Weights of a small mixture-of-experts language model, trained from scratch on English Wikipedia: 32 experts in each of 10 layers, 7094 steps.
Below are experts of layer 5 (counted from 0) of a mixture-of-experts language model. Rows are named router (the router's row for the expert), gate (a neuron's input weights, with its number), up (a neuron's input weights, with its number) and show model dimensions 240-287. Each number is 128 + 24 x the weight over its row's rms, rounded and kept within 0 to 255. Numbers have three digits each.
After each expert's rows: "gets" lists some tokens that make up at least twice as much of what it gets as of all text; "comes after" lists some tokens at least twice as common just before its tokens as in all text. This comes from a sample of Wikipedia text that the model never trained on. Tokens count by the router's weight.

# expert 6
router:134148126126122112153107145169134134178164132105090117163096159133147129098109154099182128098147130165106130105145129134111112122097086107109165
gate0:139104143120115127121112177110138127165114138155097166130139119105104122129098121117122119067115139118124109130148146105129117177135104134108139
up0:150118144132120113137118134156083131098157117130150118158114156083110083147138099113124105153077115141127150154138098139157157109109097135154142
gate1:133061094111127167120092143105152171130108130100080121090119119119100127154090099106207142146110110137123137101155154138106129092113133134115148
up1:096155141122121125146172153112139153153137146137146124166076136108137115114108125100105161161128165101170087139096123121167113135092132105188145
gate2:121161143147120124128129169192106128113143113143114102113084122182104173149155133143133139154105125114129092114155127086138119175122131145129105
up2:121068153127168061080160104099109136148126124092159137112140119107155141099116116153128149144168125094100183133116147144112082109144102131130166
gate3:144129136135135172118150182125108144146125138112093152140122105126059128132145134099119131157189124139112100133113145144139084162131121140135141
up3:114126138151103151152165124106132146145146127153116138145104089119216115121103124114099112135145162133115109123126130119104106150183119124135111
gate4:111092089161118148132138126155143162162094120139150131169132103137186183135121147146142095165135158105112105111077098098136103132108148170077195
up4:141081130138154109117124120125156121124118105120116077111125121165142093106128144122147121094082128144131128115133115095145156140143132158125121
gate5:134161137109128150116116172095109141127170109119168144115106110146148127122126130103159109092130131103149094122149146152129121100133166104080166
up5:146161147136143124107164045098123104105127129128110070168122118081158135146109114138072126153139099119092111124130125142134100172124149101162140
gate6:124128165138158129133139085096146146104133114086141100112124130135116173155137136107172153139118170104142146158149138128105148077091141148123112
up6:082150148136080148151096156167140074125140109153110145086089124170098136117146144096086111153091130131124156135140154146156142112115145106143162
gate7:137161129148135124143143146145096141157128145119145111153150142075120117090109144125107143109083113165140146132096130111127126149123176112105145
up7:106101132131125144135138198128164189133111135099105183090121169128175147147134172147140132129148108133123142110150090152110149128100088135160074
gate8:155136114135160140103134108170151109148085096112126135125140126126130099085114156081127130121133191124119120111124120059119107107096107133097120
up8:125136123132142154122088128172142142149112143135137124148139083132112136101119152116125108159129140095082100134123176130156162123108118130137129
gate9:142135113146116085117146151112099107102136102122134135186125181118158101148073150153137156128117138106097120166120162121133111097128121127093109
up9:126152134124108147155134065118172127122122108099119151163074120142126089110098092113159113171136099117131132106093141116172136136140105154143121
gate10:123132131115141132094126155103103098129110093138162153170166171118116137127130162112156093148112132133135127117158142129166157116166117131101139
up10:147110116135109120113126096114144114129120141169077155177114121150133122178088117170141113115156126115089142141151104111129116146120109111164123
gate11:104133138133157139102120072108107138128168146171175101094104129124102075115108154193152071114133150078104105112182120144153135071139108134128149
up11:136181117086109138070138146130162170165165128135142142157148129144144116127094131140081098177111097163137138080121119119101121139108158091127139
gate12:151134141127153116130143154128116125109125097135101132125112168179114137120109146103137112093084115148152105133135179143136151167142114122103140
up12:172091123168089152069097095102145167121128125154088106179108112127142169136120120095133132104152131122123149121144145081154085095096120129159111
gate13:128124129112140151147058116130134126116184099121137138163145197120122084119119067105134082156152115160152130106147138086099109143107117165149152
up13:112154165126163126150144109141123145116115159136140115089160107137150149148100125160141109135124128114121129101107124130119110103125059128111127
gate14:109113133090150100108137091118132121132115112158148152146126090104132130160138115162138127120107141146139166101076136128113145067106162146132112
up14:128112105117164142172157139145154135143137121134124180131120157112120148123116171104129115122146143107140169137164121145154166163141111117161103
gate15:187124124121180125138148128147145096126107123096088175156160138108122128133138107098119143112112117085144121111155124086136119133125091175121141
up15:102155107095114127129118161146138123129120115125175154116114128112167131140155107148139090157140149150133104107075142117131137101158188106102108
gate16:144099120086142102126161099081145174121148152162124129109140077189121128148119099114125114149148121132105109141150117159110165155103111109116148
up16:089133115114084074078091111128170089153114093103162142116149118164087129165126149158114123108136139168147140123138128086167093126120125139146132
gets: " |", " 0", " ", ";", " /", " 1"
comes after: " ", " |", " 0", " 1", " 2", " 3"

# expert 27
router:108087125120131128164122116161093121138104135105114125136131129095149099106099097169099114138177140153164180161121134109107071122109104128129121
gate0:129132110110117130174158163107174086119094153131147142094133115150147137135124117137151135139151114152110167172141110095173124191131155124105110
up0:094140137134112144105127174155143158134139127138103131167139121125078114120157114129122158110119126138114140120130136138149100104183120110161140
gate1:098108114148163116094142171106120127112100128125119091175098175173084135155154126174134170119120163075110135146160157119128158146134097114169118
up1:141119107152140203108101101113171120131125125119166182106120088109111100125138162138132114106112156098141104114142104170129184117128133113157149
gate2:147116153121118122104137165116120146131119161131144122128116078129071141124132100125125138134176145104128120145118097124112147145181147128137112
up2:170142127116163161123122173149113145116166108143123110107135130129117115119130126116169123085164145104135116129122163172152144123205075118097160
gate3:114113134168145128149107142105111132144112108113195124102139121128155133123130135132131119123121175121093128107113147123075102099153131148125134
up3:138150111094136182140107158155153113134156187170116124153169117154190112132105146132136108111195145132120119165148111137152136162104073171153142
gate4:093125127100100118137120139091103069195071108136063136112157143113092075147095131128116090171137106142114080156109121132142185123151136155128119
up4:148097118077134135112137129114117146178098103081126134163097152097086124099210096163133153141079136138108128138121176129137110129126075107125171
gate5:115119089102129142143163100090133135130158151128191113105130087141140153092109128132111103123169092104118103151119107111095123123126088109145158
up5:167135127133135124108154134139111119133164138166136108136156130119130126116140111062150131125166115110096096152098131114092175162142081123124157
gate6:073135143154066118136138126096111107147137120102104163138079149153155144137156145135116118140120145107136131172156119095081124112148124107148146
up6:120126148120098155124114146151135121143122128113114149166125153156152134129133131116178071078104136164100156131130108116161149122130121125167118
gate7:141128122127089112121125131121146110115129174123188116067137115159100135127081119156129161151131114149151115125084117127146117100130151150088098
up7:159103155141089119126130138122109162140138075147100151169163112142123134133130144138119111128093131082188160103144113117121169150142168170145116
gate8:104137119109165134130128095135175155131142089124139134110126148208145130035127125138145134166126103119163097117175092145074136124159161144165110
up8:128192167118137126128082120158123146112104125148106112165130142148146130082143129110148140116125117144143121146108131105113149135107130150122148
gate9:155159140171141136120118122125142142139106159128121104129144053110106129070157133127127108117141088161151120146142141109162112117103128120124134
up9:136154123126106124134105107155109116157101105113117105149142135152138120118163152157114141129108112083139147142120157129095103126108148114145166
gate10:170117137144104125129132127131138141162089160129132112070130151125120139157141133138136137127177147096104133066107169130130112107149137163142118
up10:112094178169103141095092143132140118138121171124129137111069139130184095138137147112110131160140121098143112133127142152097146113133100175105114
gate11:144142154150110123095152104104135154162132127154157127090148133126148148112109136109178098136122068143106093125106122098117152142119145130137140
up11:167133119124124161151156125083139093106132080089142144155070099146097151114147129168145139120149179137125171096140151098141078126109118168147084
gate12:109117169098133118098119136100112125136129138161148176104117115116156118116137156121134141157117138154118163160178137148111148075114086137115166
up12:120125073175131151093120157152157101122132122169139144118137147131133116150123133118151090144160110098145115095103145112124120131109092140114128
gate13:146083123156092129139170085135116130128161137146079129121171094131115100170162157109099097138122118210118140128147130089121090134124171177121114
up13:113138099170098082122092116121160123108084111095136100125119081143140133099133126131094132122146116115130060081123087142160133113129120141094118
gate14:153125098115109131174099134095144094102153136121074136106123122088150125117093092125159132126153123142091111147126088128123148101160119145138164
up14:141123112134086137169101128123150129122130140127131133139079104124159126131129127109128125144135129148155109139131144137099100112163135127161085
gate15:106127132101125098166138142139155115107107131133094119117148138121088127146144099147125163168199115088137158136103153116110129151125141136149161
up15:098142126115114146120111162125144164131208119151074120091148149106105125116164167110113156067129127165142127129104112065130156172120126134127151
gate16:134108139130164165129144144129141120097139136106157104102096085139108142140143145150158149122133164114104119100146130153098143139174115123109157
up16:141169140145114115133143134147124137161151104158120157123100153139093133105124126131124101127091141107158059140143107139133155149136138144129135
gets: "\n", "-", "|", " -", " •", "\n "
comes after: "\n", " |", ".", ")", "\n ", " information"

# expert 15
router:085133108116140146138092156174149152138146098131109166118120139131149170107088136126146161106079120105137145134123147130102147107117114124108097
gate0:111096124130111123125109098097095111110097163107109124129085113122151125128104143101099144147126166161143146131142143112149093153139160143115133
up0:116151118125127100127123112096106143111095128128087123108128170119140120113136167103122113064158088124111158099131162149127142136165095097171114
gate1:138153144149143125144129167095159150165128095109125136077141119108150183102158148108113162117145118111121140114105204126127098138112140111116105
up1:147153110129123137128120168129110136151141129172139168118165127103098146187125155108137117111129145117161130106114151080139123150143124144117121
gate2:106126105153135152140126145146115178104114105137087123094112133118151152156143153130099114058137122142109140100129127081111138127138081120177118
up2:106130126127135155105120141140135099118132071174161133133096129115161168104159142110140152126083117123121087162119133113152133127121132134139157
gate3:066089144110137152125115147117157155137175080112118104141147112168116144113111094148124119119086130125126129152142129087133202177092107123114129
up3:125114164103156087120124102146130127158129102134119157133117146130131143117131130133123060124110122111139138062143118166139146155069174083057163
gate4:111090087154130095150116161135121136142091154091104129122152105143096155133160172110128148137118136101077130142107158140133124092122165089113132
up4:131114127081169097114080142128136169169137123122148098122130130119090138086113094111148141137135142149139125153097145144164119112125099134139145
gate5:127135101171101121131146146113181116113119129147128108110131126137143130130135133084134108113122165088114126077119171124097122147133111096138137
up5:132114123136143118150100159093120132125182134164144079151116130127112191131091115141098105134188140123156114150126159141118091129083147115160150
gate6:150147164162088129141128156165121084128115119115150168100144122147134103110074129121161149164087125120108136118128144108127145130132138139092194
up6:119117116165132157131146121151097124110112113108153154121171171184179137130152118129097120118156119112132156110135108149137124155113109142131119
gate7:124107123153115105134129144107179134139114122143108153100162110096121147131140149143122133112065104117153126164122188130121167084147133119120173
up7:151138132091167110157123120118145095130156080140152113096120142156145113141119117082132146148101097147075105120122148114165130141125102140117129
gate8:129128112143143112117095138162143100133149127095141125150098157141171158157146118129186120119119181097106116112117143091161160083163114147125081
up8:158126154162112111128154128127134111117172094145129134143114110187151151139086157128102083124147103145097137117169153109197058133117161147116135
gate9:162179145102156132155158150168133120146115133120118148151123131134128129160104165155173133117094129136125148127100149105160143142099085102115133
up9:131099148097147140150082112111124162096143075125123109164124121141185134163121132108161126141174123163099124113116154148117067066136131152143094
gate10:108127089094145131121131160140175176157089123087168131097104151109126164143093158153090143156116117114150075165104125083097129141165133130123091
up10:145125099146147097120101140152137133140134167122137103148057091132079100112099189144108104157125152136135128138132133106066188144159156161109130
gate11:136150108142153123135138148108118143157099101156093143107122113126077190151167132114103141132188157150104144071149117127121112120128119118118116
up11:119120143132117125144123147146170076093122128090112178169118131147118115150100146112150134121101163184105123108169115113135156099150114109137133
gate12:083093144156187104154109134099114115124108107052152190127131121118123141103151149129136164197149148126179139123108130107064140138092158142125113
up12:116111146140132104124106147147136157202142109113116161173170110182138185110134155097164129143115155131121149152142159120074088095108155150097134
gate13:128162120154111125139091116147134137095063115160136170138121109089097117100116132111093168146115115101159154119116130168132150143179147143089134
up13:115074125149148123158122116095123100132124129162113146123125143105108134188144078137116108124121141117156112115154105126121105165113106095050158
gate14:103134129116085142120117132113139171094118140101111174092102118112104146090139144109115143131145121118107138121181152117094119130124117160104140
up14:160096128158109158151092097123130107118113143128161156080116154144116129111131110161117154120094128145144141076117114123116122139130093126110168
gate15:143112143116119172149135084150134118116127098132135129157114091178106146100082151124107136138134104119130123097139193114147099102093100168108102
up15:138148108086116093143160174156132150121163137116128110138119179155160167145138116148148095152073097122116121174152147129092111146120128138127164
gate16:136166126144114135103103091133148136134157153120146127111147101099156083132119122090153075139115141115141158129110177150160113138124158122162119
up16:148130161124093155139109052127113145117135131117122114189102128103101110142112141098093120121123165162112114128135161149141109144178093134135145
gets: " a", " as", " an", " be", " is", " was"
comes after: " as", " is", " was", " and", " to", " with"

# expert 4
router:129100137149143134167087120129121155177151111103146175142125153139139151137138137118146135141135107098104141108130122092172135083118137133105116
gate0:125096147058163128144156125159115087136125186148139093133104104088095154153154097119107141122139124122156115085129100148118170134110134074119139
up0:177133163141068107140136116161128116126098134101142140127126155090131143110117127121112116106168141114123089122138186152132109131167133085076169
gate1:116098134102168135134111076138170181161137092178074106108110136126103157151112128118103122125126108132086170145113129130135115090099129101130130
up1:090119131140158121096142144168111143143142126096133154172164183128123141139105140088148151143156102145130136084174149135109127099090147128150126
gate2:140099148077133144120082113133127136197089164120179114144099086133129144092114113108096105124146114133182120143133156093137114088118132107148155
up2:166109114102102118135141124106146148120149129126075141146127143140152121137145125132089131104129129162141145077157145143127100161110084160115135
gate3:146080120100117124099117122112111148189166135172084079128151144081095112133160092115143118173125137130134129131129137100208118123087153154136111
up3:155139117152122115123156081130081116075107136119122144166111217119145112112110119152137121147129157090125111189150112160101124136146137154115132
gate4:154135138163100120136115109157121134131115169114154113133132128111112161103139135121167122128149151129087125154107125095159170128177103118080102
up4:112099126133152111152121091191133137136147152130111119138159127093121167128131185120136124133126082135121144126070115082110165167160088108142120
gate5:150110120128144120093132136103089129134122136131129154115146180122168110108120179153102129127133107133144149125083152088171129131126126169124106
up5:135111172152097160119128137138090121144128151127143096132111169101114117140156141149116140166160120110110135130102111088150163115144106119143094
gate6:122137101132166110126160110146110167089116120091103095134131131127121145110143103096119109174120147120139157138145115129117148119109164141116156
up6:085104120134151127118081153108123095127145132177139123147078142091142120135133143154108111090126121127157140110123121139056101122147153092092101
gate7:114109104091149154143144103122102161168113119128140148090087151140081097099109094093129134144156071107100161098137136145110138115054105102096115
up7:129127158157133097144104062126128113152115132110082137101124131161100158117125134127112096143125176110131093141112118116113134153114152081100122
gate8:147110093082135134138139172100097148160105136106127132137075128145105118153061116103117127159160136138141152120161147097158094122139125093131132
up8:152165147086088143143136131114113130135131139190183156126095084127133131168148130138075127130115132120095125109127116166124091155147126133111150
gate9:134133123090170175142118144147125097152140101115142075148142092130106124130089156117130119118160145097101126150129107096108068126138127149117133
up9:124108148135138135123144171145157133147127138101123114142119139146175106111143138069144175131142145115110128154178128102121119105142167120145140
gate10:105089137131093138127111091149098130136090160076136120139148132147139109167114119151142104154135133146103146092087126091104156157081118123103079
up10:134099127130109148127066128155120107178107181115084107131140120146147104152112128189106146120131154103133148095131147102036184179142127142089139
gate11:178145149135150120110137126121143167173099085129108111159140132154092105140159090107115149114154168133116076135155112163138165109152137119089085
up11:173131134108145082151125082122138103151134140128135095133139135141118088139169100125097140133141147142105105157174133167109100110147103129124159
gate12:133135166145136114148131109117120127124133149114118120142146122112109098118145096118140124145088150109143081126121091095114129132191123121088112
up12:103212135121119098143116091122119166113154154100150128112130126118127112097061136120127112085114115112111160141068105137110135103104188129149071
gate13:101119115133145185117118153118096125132084119136117113118117134097105141162121118149128145136123117108158149102140128119114102125127125140130084
up13:176169146099125104104124142131119182127178160131117112098157139142134140138078083158145115120144134148133138109112106135129097144117141132129116
gate14:086096161096100116167113143157175151159119120134121181126133142113148135113126091075115145122135106106114153113109157161151140123149133141110147
up14:091176166163175105110114134149145153129156136140121102125157109127073125130112106128146131058087135165140151124117119106157156122109095107125099
gate15:130127148122117082123106127099117113135112123153111129118126072104134109104119131121113143132149162099106179143135126124141145150158116135103124
up15:114138101154134098141125102119115117144129141146119164150101100149125107113124145158113094168126124121102120161076115112115205146143163151151147
gate16:151071140152108139114122108123139125157155096116138131102129134160108134132120115140117085139089107134100158170093141107165128091117106087099128
up16:153102147195094130128120141135155163143144171154173149124148088090158120167072091155123104107144125086136096126127129132097130137102124141130132
gets: " the", " a", " first", " two", " his", " this"
comes after: " in", " of", " the", " at", " on", " for"

# expert 10
router:133137135108161136121175120090101130142134096127120130127182156113134137134131107145118148108144119144122157128155123110056142141154130123081118
gate0:125110085115115122157115139130097151136121145106095138097151132150098164078112134141109118117137115151163104145121135131131133120176120109110131
up0:131146118132146139132121135134162130153143124149162099151128106115118109127128151130146135117091126150136152131110140122131111082132152086159127
gate1:125190098131136133109161086136071175139126134122090145148150120160116126159150106141146153134091101123152117094111123195114142120109116119108156
up1:085107135122109111107146104119138130168105155128125138128159161187117107139115098114136131108116146142107181106128146120158102122109160138167129
gate2:146094179087119128182139123143128096100107171122077151084088102095113092137137136123151127096121104072128140117113124109118110127152154129102140
up2:137135145121137135164135129103095121138141102110122132084091161129122124087147102144110143127129099114101115134169122095123139167119121115165115
gate3:130185154111131128137160160109084144157141099157112155122093119097132158133086126117122132120136142130125127157110141171177141124128105140140136
up3:176128119108120127105146133110102135130120085133103169089119132116119151147119110166151124129111103112109124111152122160137189107126138118172126
gate4:147110124147140086129127156127083130142112100091135122175120140078152076130109142140143137121107164130148125117128116145086134113152117133123163
up4:097125122142106106176100117126134065138140145166112110134158157132133097119129130091098080149099117141116095094119136085095135121141125150134121
gate5:120125137156147137137131120138107064109154092130132153097221159100141155159113139140136141099134092138147155121111133090106134135141118106107119
up5:104150098189128092110106134155142173147158146152156130088103116148093148122127148113114105099122089092138127113140125129087129084134113114142162
gate6:146122127101145076149118124156089139117123119119128146115122158108147122170130174102113135123167140137131173094129124094108131128150120113131100
up6:117142102151098127114126155181125107134136117117127123097121117106111149091117116118137131174116159127099139065130097080119143132117152069135120
gate7:143104119130150135150122117142112144132158087212108135139134105114145111134128134125131131081114095099108163077136135111128141118078128162120097
up7:110156083164113148075094108117082097106158104137108138166087119115118156198126116135121100100148135099146116080168159151114100129102128141093135
gate8:138101129163142162154131144125092116126093183138142124158138123112120159112089130114120132058126166121143134138126103134124165107081097153112131
up8:134192122151154111142138090173132115088084126133122134115146117124147168165105139138116132136128133132146083179123134122118167110116116141122166
gate9:103171167186112104162091121100145144172105106131123167124111123203142092162095125135118087165119148133136141121139147161105158109138108138130146
up9:099136129123118088145109104104089120166091139149130108114082143142169136155136131116166119108103159125082141146138139143108202113113105105191130
gate10:147160089102097101130113148163107104135166151134182154152156140132145093113141155128104136121133114107138129089148144117131140119091082108053108
up10:112129112118119146118125141152153135114071164130101123120114110156117146138134095113150105131132146124110108149111157131152134166144132123144150
gate11:124142133136131087127145122152091113113140138149129124193147101143095123084118119116104109132116141117074153113131130134130132152150121111167132
up11:127115128140093108156120116085084122154090116090118121115172190125160112123107129159101102106144198137125144119114124140129099116097146103123111
gate12:153143130128119118075186106146133153150135090120098121137118170127130127118098113147120156136128093099065122175169141141164116083154132146135082
up12:135124108123066145165173111159131129141174105125058144117149102147104126128134162141142141120090130138070140143145123098122166132133138124133155
gate13:101149147149097140163116094178130118132133118077152152118119089125123089167107106113118132133110168092149129143135118163121138155085078135155168
up13:136137150147138152146146162134105146159110153159132098156103142150146149138165151112100103134164142128122122156187147119097148161084156133119115
gate14:129106087153117147105125161108110140121134139080104175175089109117089153100127123135144142146128134159121110100093098126152117139107086161141084
up14:138151103064113111180104156089096152117126121162105134101100140090111124122148147106135106096100125164152125161166162157093097123164149118137116
gate15:121113138138102157095164119109080112125169135118108107130125120127145141083116132141085131158143110119164162092177149147099129129127105090137125
up15:102114131082105165153123111147122147092100129145120136099140102160095118139121099161127098134133062134158126150115116098110112140149177117124108
gate16:120154134128120123157174151145100145180094123168151147151152167190150109135148148149144138120123120150155122122141149127097159107076108138141158
up16:135150131157147114148120091147126118136113127133151148141106175134119130129093122169128115108148100095122091147141106134099142099146158165116125
gets: " ", " used", " known", " 0", " —", " due"
comes after: " |", " was", " is", " were", " ", " be"

# expert 12
router:149105176175153115151105113134139125110075118152175165129158108126131118115147138070142073101139117137101122147109106138110147119123133130141079
gate0:102123142095095116123143120143114123148148132133152135140153108157093135157144132117136114078120140172126132111151173138144158114132135189105099
up0:099110131117133145133130115082184066146102151103124093139117134161084132104134138151147132126123141126080152120131124118168142131170138149134097
gate1:137126111126130124101127147114115119175172092149114116144172099102110137161084123113138115118130128077109116159111104125104146112121097118120203
up1:142144105119156137134127150116156163147138155152113158140129154112139129140135131149112101113117130098135128148132125106132121144072095147123121
gate2:106117089113123118156093156159112155131142118131114104112104146121097139109120134121142107144117115100199130117122115118115166178121127173162136
up2:087141085148122180130116105115115108107101117156137160142143132116116090131071134130128112134145162134130105180114115102132128139152086148201100
gate3:129085128141145140193150146102127097109095114100085132208134151103085124108092161157132122126157117124114121133132107100133111136099130149190120
up3:118168121114139161146114156120132115130123118150093139137090138108114121135172099128150101149153129109102127129141140130203105138168157099141112
gate4:134172116162131135112127102110132096119108126163118101112172068106124155113114177138100111127137123125108148128117136098119126099102154103161191
up4:117110136108139142114113141149146130105211105123117133146130107140131148143097149133144137138119119158099171133106077161141127165165114134145185
gate5:124117152171161163131136111171132136102135140136111162128135155160120129121147149150149088077146140150086097144144123139101128130120106145133119
up5:133189125126132099116101114145122163098142088102142133137112141093163179130175118186102090133140151159132143149097112114168109189092156136141151
gate6:110114128142115115134161148139125121176135175100135130064134166132128111137137086150118142116186163162114138151158166113129168138111105117124117
up6:161099122140186140121137105095084166145138118128109162136141103133112137150134115117084114111137135138126136115119149133151126147129120126153174
gate7:127127123102120151129104157157114129133147109153123101090161115081123129117080100107129158105162121139124105091135121121094111130139129086165131
up7:105129151107133128082121146123125139125106104077116109101086139162169127104162118176160125147087145141115105159131157131185117130106108147166161
gate8:101157123123121118123121095141157086142159153154146110134168150192138110099138094130138095134105149182140095112122132122144070113105105132162148
up8:129131123145161158150115095130160134133114102122106117086112070070096131130099143138144107083107130138172092112132143160158133133132139120103050
gate9:155074139138143102083137081151104142097130151106108163127181136136110134095126121138151130105135152142167152074093128133132135143119127117125142
up9:135145109134156134105145104142147195142117165119144131122146120123133101142121125120089137132096108143095140158148145131153079147152154128182142
gate10:113120146124148129127112136121100125170130084116131132116186178162127139097141173100107071088156140133129097112130111124106119181150139094120142
up10:133140131107118114168091122157147165108115180131143169150118179120138126146143105199123112153127127163131113143101155130122088166165181123146179
gate11:118174102118099139148112115171146098142118169109155150118128141128134089134119124130115083093181163164137123129161167130133087089110107152169098
up11:128145101090127139113131132147156091118112143098133124133157118134141111112085150093109122142124088103137118110112118103140131140172125144098131
gate12:173111115147142119143175077116107147109147115119104148144139119110103132106119153077103079110160142121147161151073171149116133121133112135136115
up12:147118118148122187110108142142141099102113117123087128162129042121135156134157121137119120144140180161143119130118102142076156146173150112142164
gate13:082077069115108159134113129142158123075119117106139150148116137092134160089128134086125143074091129105130161137055132124131141115106131137102143
up13:120126135116112138057108139094139098103127126153135094102163136127153127122121143130117141163136101110104171183098159093093100095141088136117126
gate14:123127092133153129143143090114137134099162111140090114142103121115125123124152157133140109140116111137077125121104107216121148131112094148078126
up14:129186120117148128132136125114126145167170094141101117147133115135144099156151123129146135109127140127108116142148125162149120134094140176135145
gate15:140106129137133108134081128127124117152084099157111135147131155137120140126106132184102104140146155207139104138104162127140124106145188104147130
up15:121150138100099125096139133105108119134068154105146098130173152118104096140160154150110135122148088112134127095146161070147087110142104149105105
gate16:090124131135154126147115132129110118110130132120107133123145093161175138144109145135106110141123146151124094114163111117110154131088126141152130
up16:144105154127147103105170187116135173162131138108143115143124100119148138102125138116123109080150108092109145117115147110129150125110103123119114
gets: " |", "|", "-", ":", " ", " –"
comes after: "\n", "|", " ", " 1", "\"", " MF"

# expert 19
router:145151156183154118094184107126103118114085115155131139131119129103113114124131116140178167098065126131138066107140147117113131112122121117113123
gate0:140159128131101129115126143137085178125139145177153134107177154137117134119108143142126146126163173139111094130147134127113132162109125110164113
up0:144133136172121113096107141177178145113111147168170159152129093139119104127155105128116135128125112099143114119135151119143122105111094125117094
gate1:138119145133110093189100170128137196115094122082194127131111142137123113092140118157096139147120136144134149141131124117113158136131138122151173
up1:119143135201124114123160131098136073182141143117154104134101144113127113141122117123169151090127170153131096108111137121119132109121131081108168
gate2:150120146153144133118089167123129150112099119130170119119148148082147108172139147095105148126114107155141155119151132128105148113117128111118155
up2:154107110114148138093131142139141108144075142168141149134113145158191080129155166148165139111119123149132110081095109163144154148119173143102130
gate3:128129098126143173124135097188115142105137147145106139107099115127154115126128103100140128117143148130124135123161136082115091093107143102170141
up3:116155095142108081088122155099132130113159144139127119114099151125110132120133129053113106142069148117129119115100133151102153137121131138135111
gate4:123141099084119133116142134102128134134122169130122095097143134103093132180068134138097131139101106147124129118106160162041114120189112096154135
up4:123080110115097093183120112137155132138107113139150105117132074118120142121102107144170103146103161080149137084092148136122096102139154103114140
gate5:145106103125102124120161153118150113120123143167156131131127092089117106106121108143085123124132165146137147087082127107174119184160100112143152
up5:138168131174103121175166167153080163147109170172149137118105105107108079109129131145100154106075118107082105116138168103145097138101098116109138
gate6:122121102116139127172148103150140106105103119158113148159143086127153063106119142145176166090106110144134124148095134137110144102099134113116075
up6:153143129137158138150127139125118130109111154106106169134110117087129137110142111093156117151125141112125111144102134102114157116156078105133081
gate7:130091106131137138144117182160155150133145134138119142168148169135143154182094109125144100151115169169130126141094147136125155091107115093069157
up7:130105102103132138138125127131116149122102145135075083121141125088159140158099074116159080152147108156189131114138105130141127162111174134098125
gate8:099116129096134149118166102150154099120126109098115127138125121114143118108160133147127155152096125097139119154126159115126127092107127160134102
up8:147118160113174156154106156098125124130139111133159146160123134117115085079053144113105121130138140130136172141099096146094112107119082136134143
gate9:174115119161126150105131145081142138124109136137139102118143102153127139133139093118109072121144158125138157112093153062062132125146113095150148
up9:166154135103121109122100147143123137131195131126140143114114154121098123119110171112104134137152105101106103132140115170139164089153135129127117
gate10:092138147119164110118121138124105150147138117180080139087150145115150103158151140122125132093144124098154120116135086134144128148135108132110128
up10:115131132148110131129122163148123110097116153117129183130083113123136122118119092151120118136110079103142159143098129146158097119147132136115113
gate11:093148135151102121127124119130104108143133161127138141114125111089135136108169135104156146118141144117139157157158118138142133115132134124115142
up11:070163138120107144117121123128149131154149131150156125136133110109156087116183130145088147138092121155127159151109120079138115132095147076107147
gate12:141129148149101142129092104130150135130158117149103105144127158113133132098128133068113109095142136153134127121147169088107132191109101095172142
up12:130089080121157125093117132143121117099119133114123161131128137123141110104108153100126097081163106149138130161143135180130162093142136135167119
gate13:071156107154127121132162101158155078115143100125174156147080143141141179123144120135142131126126143130161139138118123121130131131113170158125147
up13:181128146066144132107136126101155168108130123124101138136115144119169061138120133150126113143116109108108103094079131088169140164138184093119150
gate14:135126144130108091135105139143115142127116076117100151152187145134107168135160136098095166109150110158095141174150135114111121121130091101096117
up14:132145148139102129112104136130138102079104129182155120134125125121158138126116133180109105112109140118107122127136127110118140160104092101114114
gate15:131084138168103140081136117099127144130124148143126154106116103093133110169103060088124124094115135157186155120118109130105112090180137134116108
up15:138081131189138139128164142122125079110149105114176087112143114136101136166139148096139098098132120145109155142098116122149116113064132121163127
gate16:131088128126109125139095130133140170140088099088140165167102103110126114135129151138062100120168119119190148090120160138110128123133148156102154
up16:114122117125139140091169157110140106137122150112147151095073137091072052137131145113113098142144121117169155072122109137161088129091104165122138
gets: "\n", ".", "==", "s.", "===", ")."
comes after: "\n", " =", " ==", "===", "==", "."